Experts of a small language model: 40.1M parameters, 6 picks a token.
Below are experts of layer 5 (counted from 0) of a mixture-of-experts language model. Rows are named router (the router's row for the expert), gate (a neuron's input weights, with its number), up (a neuron's input weights, with its number), down (a neuron's output weights, with its number) and show model dimensions 0-223. Each number is 500 + 40 x the weight over its row's rms, rounded and kept within 0 to 999. Numbers have three digits each.
After each expert's rows: a language model's description of what the expert responds to. This comes from a sample of Wikipedia text that the model never trained on.

# expert 63
router:492491535520547467455480518551543479404555508444508556506469579486469507547530487520484465461529476513459454546427527457487494426491482524544446495442492522534501426472540426468479488531452551583490456466502505543479469477497422515505524485507575514422536567488515493465497454490483510501467539446486500479503561479543521497470470500593536515524533495530492481483533525583411511459458508511442459465569479517482509462511469406529449566526436455474519553494539453443497478498566454555445516541461499517503471472459546519533487549522469522466467518525420514495506391533518461432529573570516585508511472469507531456513493504503502402571558489453473500461454554501456565563496
gate3:505518540553542439504450514483447477496482498530559541490523520548473504498424508477473530427553511506449450468517475540470499557539435485511512526476547482461543536486467466468501518543468429478470559492557574510547471608593464541469463547550545465496507510464449550490497495450501506469506483481463522431560410503501542454475456457535461530467532532527480455446488462515472515473605524466505488507471493497505520558550466552628495551489577547568530543517454493472501436544525525496517516499521557544534501496527522468478540489541483559513535533512426527484564552562434603483446538434464494438554479504510537489526541470459539564510478449477497564495441492453564533550518
up3:497473476545567493532516437497550520532470532512514478500512527539529540501469498468514542440509445570567552499551529505517495522460497534515505552488492555460562579448567521495511501498534492561528512478508560551551509494464521494528515521451524444551501540455597435575496520570450519444453494547521386481441496518481526537429494563509512530511482588394507518485500495568461510486513497467529546546502531482512491515544532378474475530565495524528472518494442474500518469462495479472438484551480511456545523572539497498533562530463497482439498499462547421481496507554545470512454481523478464507458419473516450477452503551592495620521494527497462501494554510514598441540477
down3:532515459472483480385433516479520517534460394529465555502515414540461518444506491485489484481573525546466535475489496438496456453464541470558485520423538520556411438509494481566505498526497472487544502534474501447516459453501508517399472563567457505531428504508508550443557490499499410512520503433494468541508489549465506417470512514414509567510504496533496493509525545478502546561462509468471511481539435515551435420483440548470492473435488483568545509515479468522505469483522426481494533500500466561446525501474466495505470500534512489524553474563471555470541561433486414522483498581580520512470529461508525496432542505553500497562504548479544534548485485464517540559559
Description: Time nouns, word continuations. Time and period nouns like years, season, minutes and month names, plus word continuations after as or st, such as as|p|ects, st|ret|ch.

# expert 61
router:554462475500491514419473440594464487432533476514498509495493563421499516547465521525514506508513467590525513498486490438503542534473528562567510458525571440534529468496470429498457509429469541504564539498516515531472486511433466447507496480517547468469504577448493440508447486478522575506470519445514477491463477526519548517491428477512507546514464537551457478508512551455522476444483551537391500568477497482500479437527410471637495576450450412507380543530476497452541498464516490544407505521484525491481479535416534507528494518543470518492471469493465557450479513476484483475531521523536519537518397526547494446476476528494573520541515533525487523485480506511485548550519
gate0:553451508557516489479545493481482511556539549563492505467481443543562617528542446474580526500507480442506486530521513452454532527553516488460497520590506522505538501427506504435593511514530503539501503556511516526490478526514541488529497559488427479502466526545501508554483481549456448504454454525580496481529469499412529532485485442452501524473464481527471451431509537504448564525479537437546511471508437538484464453501534558577454505513435511440532519495496485449537467481524452437577563446505587522529533527421400496535470485518577507504564477448514520457533532407514456477536481472524525470459527525515424419491486447534491555576516508530545456495549510494496517546480
up0:534513518532464475477535549536497454459495450473505519549534473506577569482548467465501500528575430491520535526490570461488472516582529565469510537566538515521448443532541498459457473436449487517472425538619495474530553460411509532546507501404508522452530482537464459538540554534479535458500430481448448551475467483476527515467491423438460521420531509471539562588565531454483537391447542535450522510504516522506537477516561533492571460491510457483474532572520511479499505519496465520504505501514501561496532438401531479459467531480482495475493422518447516542557513459442514518525497497501525463476491536504449522501528534536497481572464472545468503509419461469482456526563
down0:483536481474562459549507445460455525540508536435550518496491478475469563550519493449456487530521517552525544469516477491512546491583473498579528570488490473551480495527515485561513421517534531443583575476472557504485513511552443486466428501573506446558506459573419479511501463529530462479425537468488493537460490473451423548471495529483505530482476451516518452508527440631499582576539598522565450467556506465492554508508506484463498484509526523549506470454473535488530512518473510476499485530508460560437465503588524484519526501527581516472543531471532484464449550428539509477487540546537484581543541473498529481564501550424533482494544526490465503547472573448540543516496
Description: Letter h and endings. Single letters or short endings inside names, often h or ch after a vowel, such as Kohli, Yohl, Crouch, Juarez.

# expert 55
router:528483536500483451436480417556596481475549469475533512414449570472553547483557457447394480482469446477453450529501517522472506464497541535519527458480580462516520442486543464483533456475479565490503548532557430445511473517516493538503496554467526471486498512482534479493516473442479523501463507496516466553529517470527570449444464614526491590485576521643436446434513544489476492504504521537511498478557463470516552441496478525555474574473557472493480523593517475466541466587508512476462488555455460532474473528504491537534477500562498503462469465498480478518430443530535494513460562488490486479547439577496523532457499482510508486520522510475549520548488495566523526486433
gate3:451473535563510427488498490523527407454475532531409575532481531537543528506547551519500535496488454538501459493511495509521528557527506476478462475478522434460518499486532446489552480505520476571459399487509436445515539513503468523509530479497607571504430468485536538499493522537460583482515468484455462508500514570546453418492492536548473538489520522528499502471442485587474463498603504537495487568529512491459472523501431529468518513475562366518525492516476488480496480485449553445542499504415566498597440513480488582491468504572576499499484522516514536480518485513565502552542470545494528503500493441488431504425540472482475554503549476537547429493493497580457491479472
up3:504435523440539567460462547527527476513575468456515497500538530546537545464448480506588525573524437446522573525565456515562516514553479506488554483486515446520530426527503426499562491514466523474525617454467542557463456507478536573433490473522512536516499485466458520467469521458526521527492480496529489465482469484452403485495517458516443542468492511490443460489522548475506540571481512506469511468510472465531507498453490545621423514588443575504550467533559479541540529512499521542581522534460503599475544473504502518536495437519495509438499512514493475531542505497533485529526526409473507518426479485388491465484472538506489499500424446537496509549515509569550531526543
down3:475519528490442406477563485549504491448483513524493471537501489533446498546463581523530485514513420506479487501512494499492483507416423510503419524502495475528588524547501534445478499513578415484464480510491469500491506451477516512522512505490492459476463485529569453523430554494554457456513456536437529504550557463490560552518471553499527469492566468498462564430523524486517476463501472456457490479513527531522494520531574487475583470443517477502543555437514481518507465496467506566517410420506530545489445510485505464514491455449493527490460563492497487516557563467512460418497530532502540495483570453605524492488502401506581552389492444444481488531425460540406496529472
Description: Mid-word vowel-consonant pieces. Short inner word pieces such as enn, ov, oc, iv and qu in names and technical terms, such as Vienna, Mennonite, Giovanni, procedures.

# expert 50
router:504446502589530453433481454516479507481517487471541504473429574453569487512499435477502550528432550557423503542493513472446501487450577515510410472474508510532500489448510485503495541501485495546526535494480498509495517473456509526518578507492534441464470495431490439485497527507473486488475508439500447536511600507520484467463466498493558573554551550578467442446518549449462418484526551508455514526538478475549482437499432487627507527496499489492499493575481443483475474524516451584440568468513451485495471523448521522561530598608525521471473513475513464448440501583501505447494527465478547498578474565509499494523471500551474450556500553540555497532529537506517495533488
gate2:504441525477613465467513548546517500510507413574506422480575427469476525518509419536491556508528558570456534474516514547495558477534526520540486566507549528569483471572522478490540504542513512519477487513494485346465512504540516535484512531535503510547505515479508426477510558558491476481525472452529528569476511452479459500476506511500502476469499512541522476460513480496431533490532568475549490516479484508472521398463460504540485440481511464481525446503467476491550453453496524504498475409563555491533517493440539488418541502546488472533517559540491445470473478561422543490497485503524535409439497573541455501502571599603484514555519428525466504518510463527483498493515
up2:470526531519450532564532532534560510482531473469525524520532535544582422510509574476489448442513555471486543455495524502452502441479548434523500492530540509521448526490546458540482496504482453487500369472491524501532497470555478472458509520533486499525527484491373538461502469539523537543445446522439489526516509510586509477533457518490522545467488497492461485473525469570510491433516469503496468562528534559452510534489453499558488449449483527492514471530493442510548569523554455502452514444489509434514433456495523445500495505513485477524522431417603489511466548446441522495600546516535503438534495535490579584479459483432430490553531496485592426464453569540513492520470
down2:492411512518502515425509443510423492518455532521470396504495435488473454507515497542554525556513454432574439441469510561513489511471458446535573462439488493523470498419522530497477506441495554593477468481494505492491474423486476480557480483544436507491499506521456434525574487528506455491454579613487453527457506536472504521605467547512448510578536509507528466488517501410507473538537467534451491432489465489510555496459560453456486479540491552499498543512561463447455469473523426512481461519511474568510513486494467488501508445489543428505434533512514417486520460456510492578468569516502524560531543485536525492451512529527512469442483499495576511527558474466508559508459
Description: Medial pieces after p. Word-medial pieces, often following p or sp, in technical, biological and music-genre words, such as apoptosis, papist, punk, compilation, ambient.

# expert 41
router:515431555503470462480482434535544528450542484513534492458465529483496523470482419445503483506434456475470431518532530454468507422435493556502452433437560464468559440513555474480497492474480514536562555408506412471512432546422414523523468532492550476496490489480524472543515442458512521463434564459560436531556570445488525466417498475525536509511535483525439504484515476521462492452459570539436503436586464529524513442494499523482497551527528444529477537518517475470534459541530452494448479482452470486519469492497557574511487473586478522484505533547455534486475502544565507455555552535550545509512449528536520488512481505484476440573524450515534570491495519564517498564449
gate1:425514458533572525498474489568566490458482461465538490526549452508461523449461464396439515578468483478498493502502478431521545475561508529472489451479510547469551424528541600399547535497531447482513501508484516487450570484464550536601481413476551539475519453558510475514512420466496532461490436473476427565498525513502496450532507535480402579436491521462466394489479508495490460517527518555507483487522512510498502552537427416534525557482483455505490523464459497508485470503442477476568459502525533538566467475529506474525569539437472447504523506537514543479445491476491492518519475484473516477536521415394513521458420475464523498525460502488485526511476527542474480501493
up1:504551514448512432460469532461565447505542489570545415508468513480530491461525517530528478498466520494517483469463528495516474524525442529528498578542527429489512560538553536533538493474500524493547530471500450463571428466384554512505423453496579554550522490523529498437449527565493532471505586416477488402491472511485529490469477510444514547481552454527489488563451440507503443535480553520517477492519411517436526450475542524420494477470501496464460452560555587459502498516455525458558461502516548500424396503509489507504471486489431519505512501541527484501510476486569488549510470565488529478571435470512496444448547467499517544577458510513518524460500475507546532468425
down1:483494530475524483517470510599484480437521496461486469511537381490556458554407489422443479516475523526486508496500482419446569473484508476452507395457552520526533524511520507491409456496509453556460490531513528543460524509580447450471512589557481449555430447444507430497481485509411538520510487546538496540500548498537517531551586545513491498557537600456466515478532445494502565533475402495475462563513507520475478562475470478530510537556572527560510456440530423495504580495489450532518511492527484521533539485486514547501541514519452480493505486506495429510493510541438492552456501513470501510533514511544524526568538520511520437422549468483517488491469442487494499553513
Description: Mid-word pieces, schools and vehicles. Word-internal pieces after a starting consonant, and nouns for schools, transport and sport, such as Tr-ust, Airb-us, Tr-uck, School, football.

# expert 42
router:605482566569465514433466495549516505478490531542550522470469538480545549516429505490470406514428506522415463519503537519497507481490520522551495474483537371512554476458547505468497525497533557544548535523528499518435502472494447501425470484479510459482520532472524439531523496470511512470495484494543410544549536519500510439430460537605507552479563473575477420462528528510463474524460559535474448441562453463561555457497457410505469504519477477497511555544466475451528442471538482542468480516517526451461480540446463509501455463549530472438477472552522472490468485598499434469480541472522523502521450509530502485447506523504535521532533559512443585510466522537546531570520
gate3:522527467515539492511540491541499525554451504493441508464565553420515551477509464449503513440502515487539472515514536500468416472530495504539523539524476589527440446493544497443497514499504535446460564481508504440490462426448477527462538431568481493441521450516462538507533565476521495498447505536520532528446519466554544492472523518491568560566514581493512486496500556541483510528588470489499449454527496515550585525522514514500456594545518559490582538446412499464432419517470470586550440443530466410409536534500458443532486531472421525509496527498459488539478463498482526514501524462525490441479463492476443480501493494457463529496538518478516575494502554535548592554536
up3:522521472400570517388510457446506500569434511419503545573485534509488473510476465517515534454499477552479488547440503573459462532515498538584465486527514470393515525485503499487501498485458529441548523505513518520504497521494523509524499473464542464487518507581475449543507533469455499531553482459510448473557491412461457483505500413500473515507512487603498555517513517458472474440569428568556479479541517553552514493565477411461535460533515528464485527461534519453575493486455439510488504516458578429469507483490456473532495489471551476481506513492514425507475391552469466441552453474500557492499475449478448493472525489589450535499511502496497528485492406509459448546452
down3:506460506508485496511540520579467472512536431468516525404479452495489483409538478561503479473482521504425472490521570509414512454506513399547513503563570491520475525551557463588545488479448512525451525460486519419553457484479533474502499569491604546514559443472459453505489501498526510522511488555509481523479518541562482487482470557476518506458494436546513468574491469450627521511457512446443477581521483441491471493440553481442489535494435481439471486526479522518417455479574482490498479528483492543494454468537543569542522454530512552550502458531440476505540562542493538521514467426405538510532509471471504521515507468450492470484496467502542414511489476464555484529529
Description: Capitalized name starts. First name or first piece of a capitalized name or title, often after and or a table bar, like Herbert, Samir, Inna, The.

# expert 51
router:529451526534503440462495492538503557463524460452575510434456477511500483528454505458532477519482521500475469516487521463513510478457537506563516525500523392525526470483535497477555561450512586519562539517527466523469480495431463460483487552550425473497503539488474437476520474503540539526446517466531459544553529528547484453494478484521530510568568473573563485526505486479470507475450543564458446438518413487553490446462506462506453486525496513450405506553528425468524437477522551589454488516496496475446495548471498546541454461567468530486462511528514516401485525581549482516560509503528558585535489495495539460510446454612494501487609557545494550519487515576490545486516
gate0:511473481496533447543464468400474534548476480564465499476525568465512492471475517492485477481525505389552546478476519538547493472442555536498507574433506539499540521513549456580474493536550524449530549509556514515491508503513410467523485618563532508517547460475460520571494511554523557469459527504519497543480504530518498543475469530515440480525515511556511443499499475534555489532583513540478488516562431528461481490511522485469554541431495546496449511494527497482510452553538553477392457553509449484578460476524478556510508528417496499594508516514519461553514524489464489530480551503477556455546518531512523554536512539470561489566557559424480587511591545446528536548487
up0:487454466546470484390521504579559520489486483565561488534457469504546481484542469485516498546517561510586531535523493492490533534489488459496469503435454520481524498544509430488512447472491510475462427523536391442519484511461470460549496429419444459462503514563542429543448515489420535518507519444482442545566451562468504450502477500443510549533534460452496467477476480576471589509472516592526538465503537510525549568455445471455466481517540528579444503510511495508541504479496521531555479470540547563546487480518599494517512492508499473442528506522389522453533478484513510526479485513545511484534528561537440501481471475512457519492445509511447512541423548579555469475555
down0:519502558529575544527497600508465466477440538543442495462511489523517496520506479482520520501455411445439521590498554425544474538487609520460544468501476560445484545491471470531458599551547477527504594532538548552515495527514459476475461541518504453480475473518497505559539447535561455443495476495447569587447517454475530485510527512475494562539461498474464490457514460463508537530511469543486508442540462466441458522507514460503501554511544553536556549521461491463504491517438517530590540480474507524512441499547545507412509506543494492513465492435551506538537560560516500556494536550511494559492480464540450504549575484507472569548513525546505452476490478385508549519534
Description: Capital letter name starts. Single capital letters or short capital pieces beginning proper names, especially B, R, D, such as Mount B|aker and B|ergen.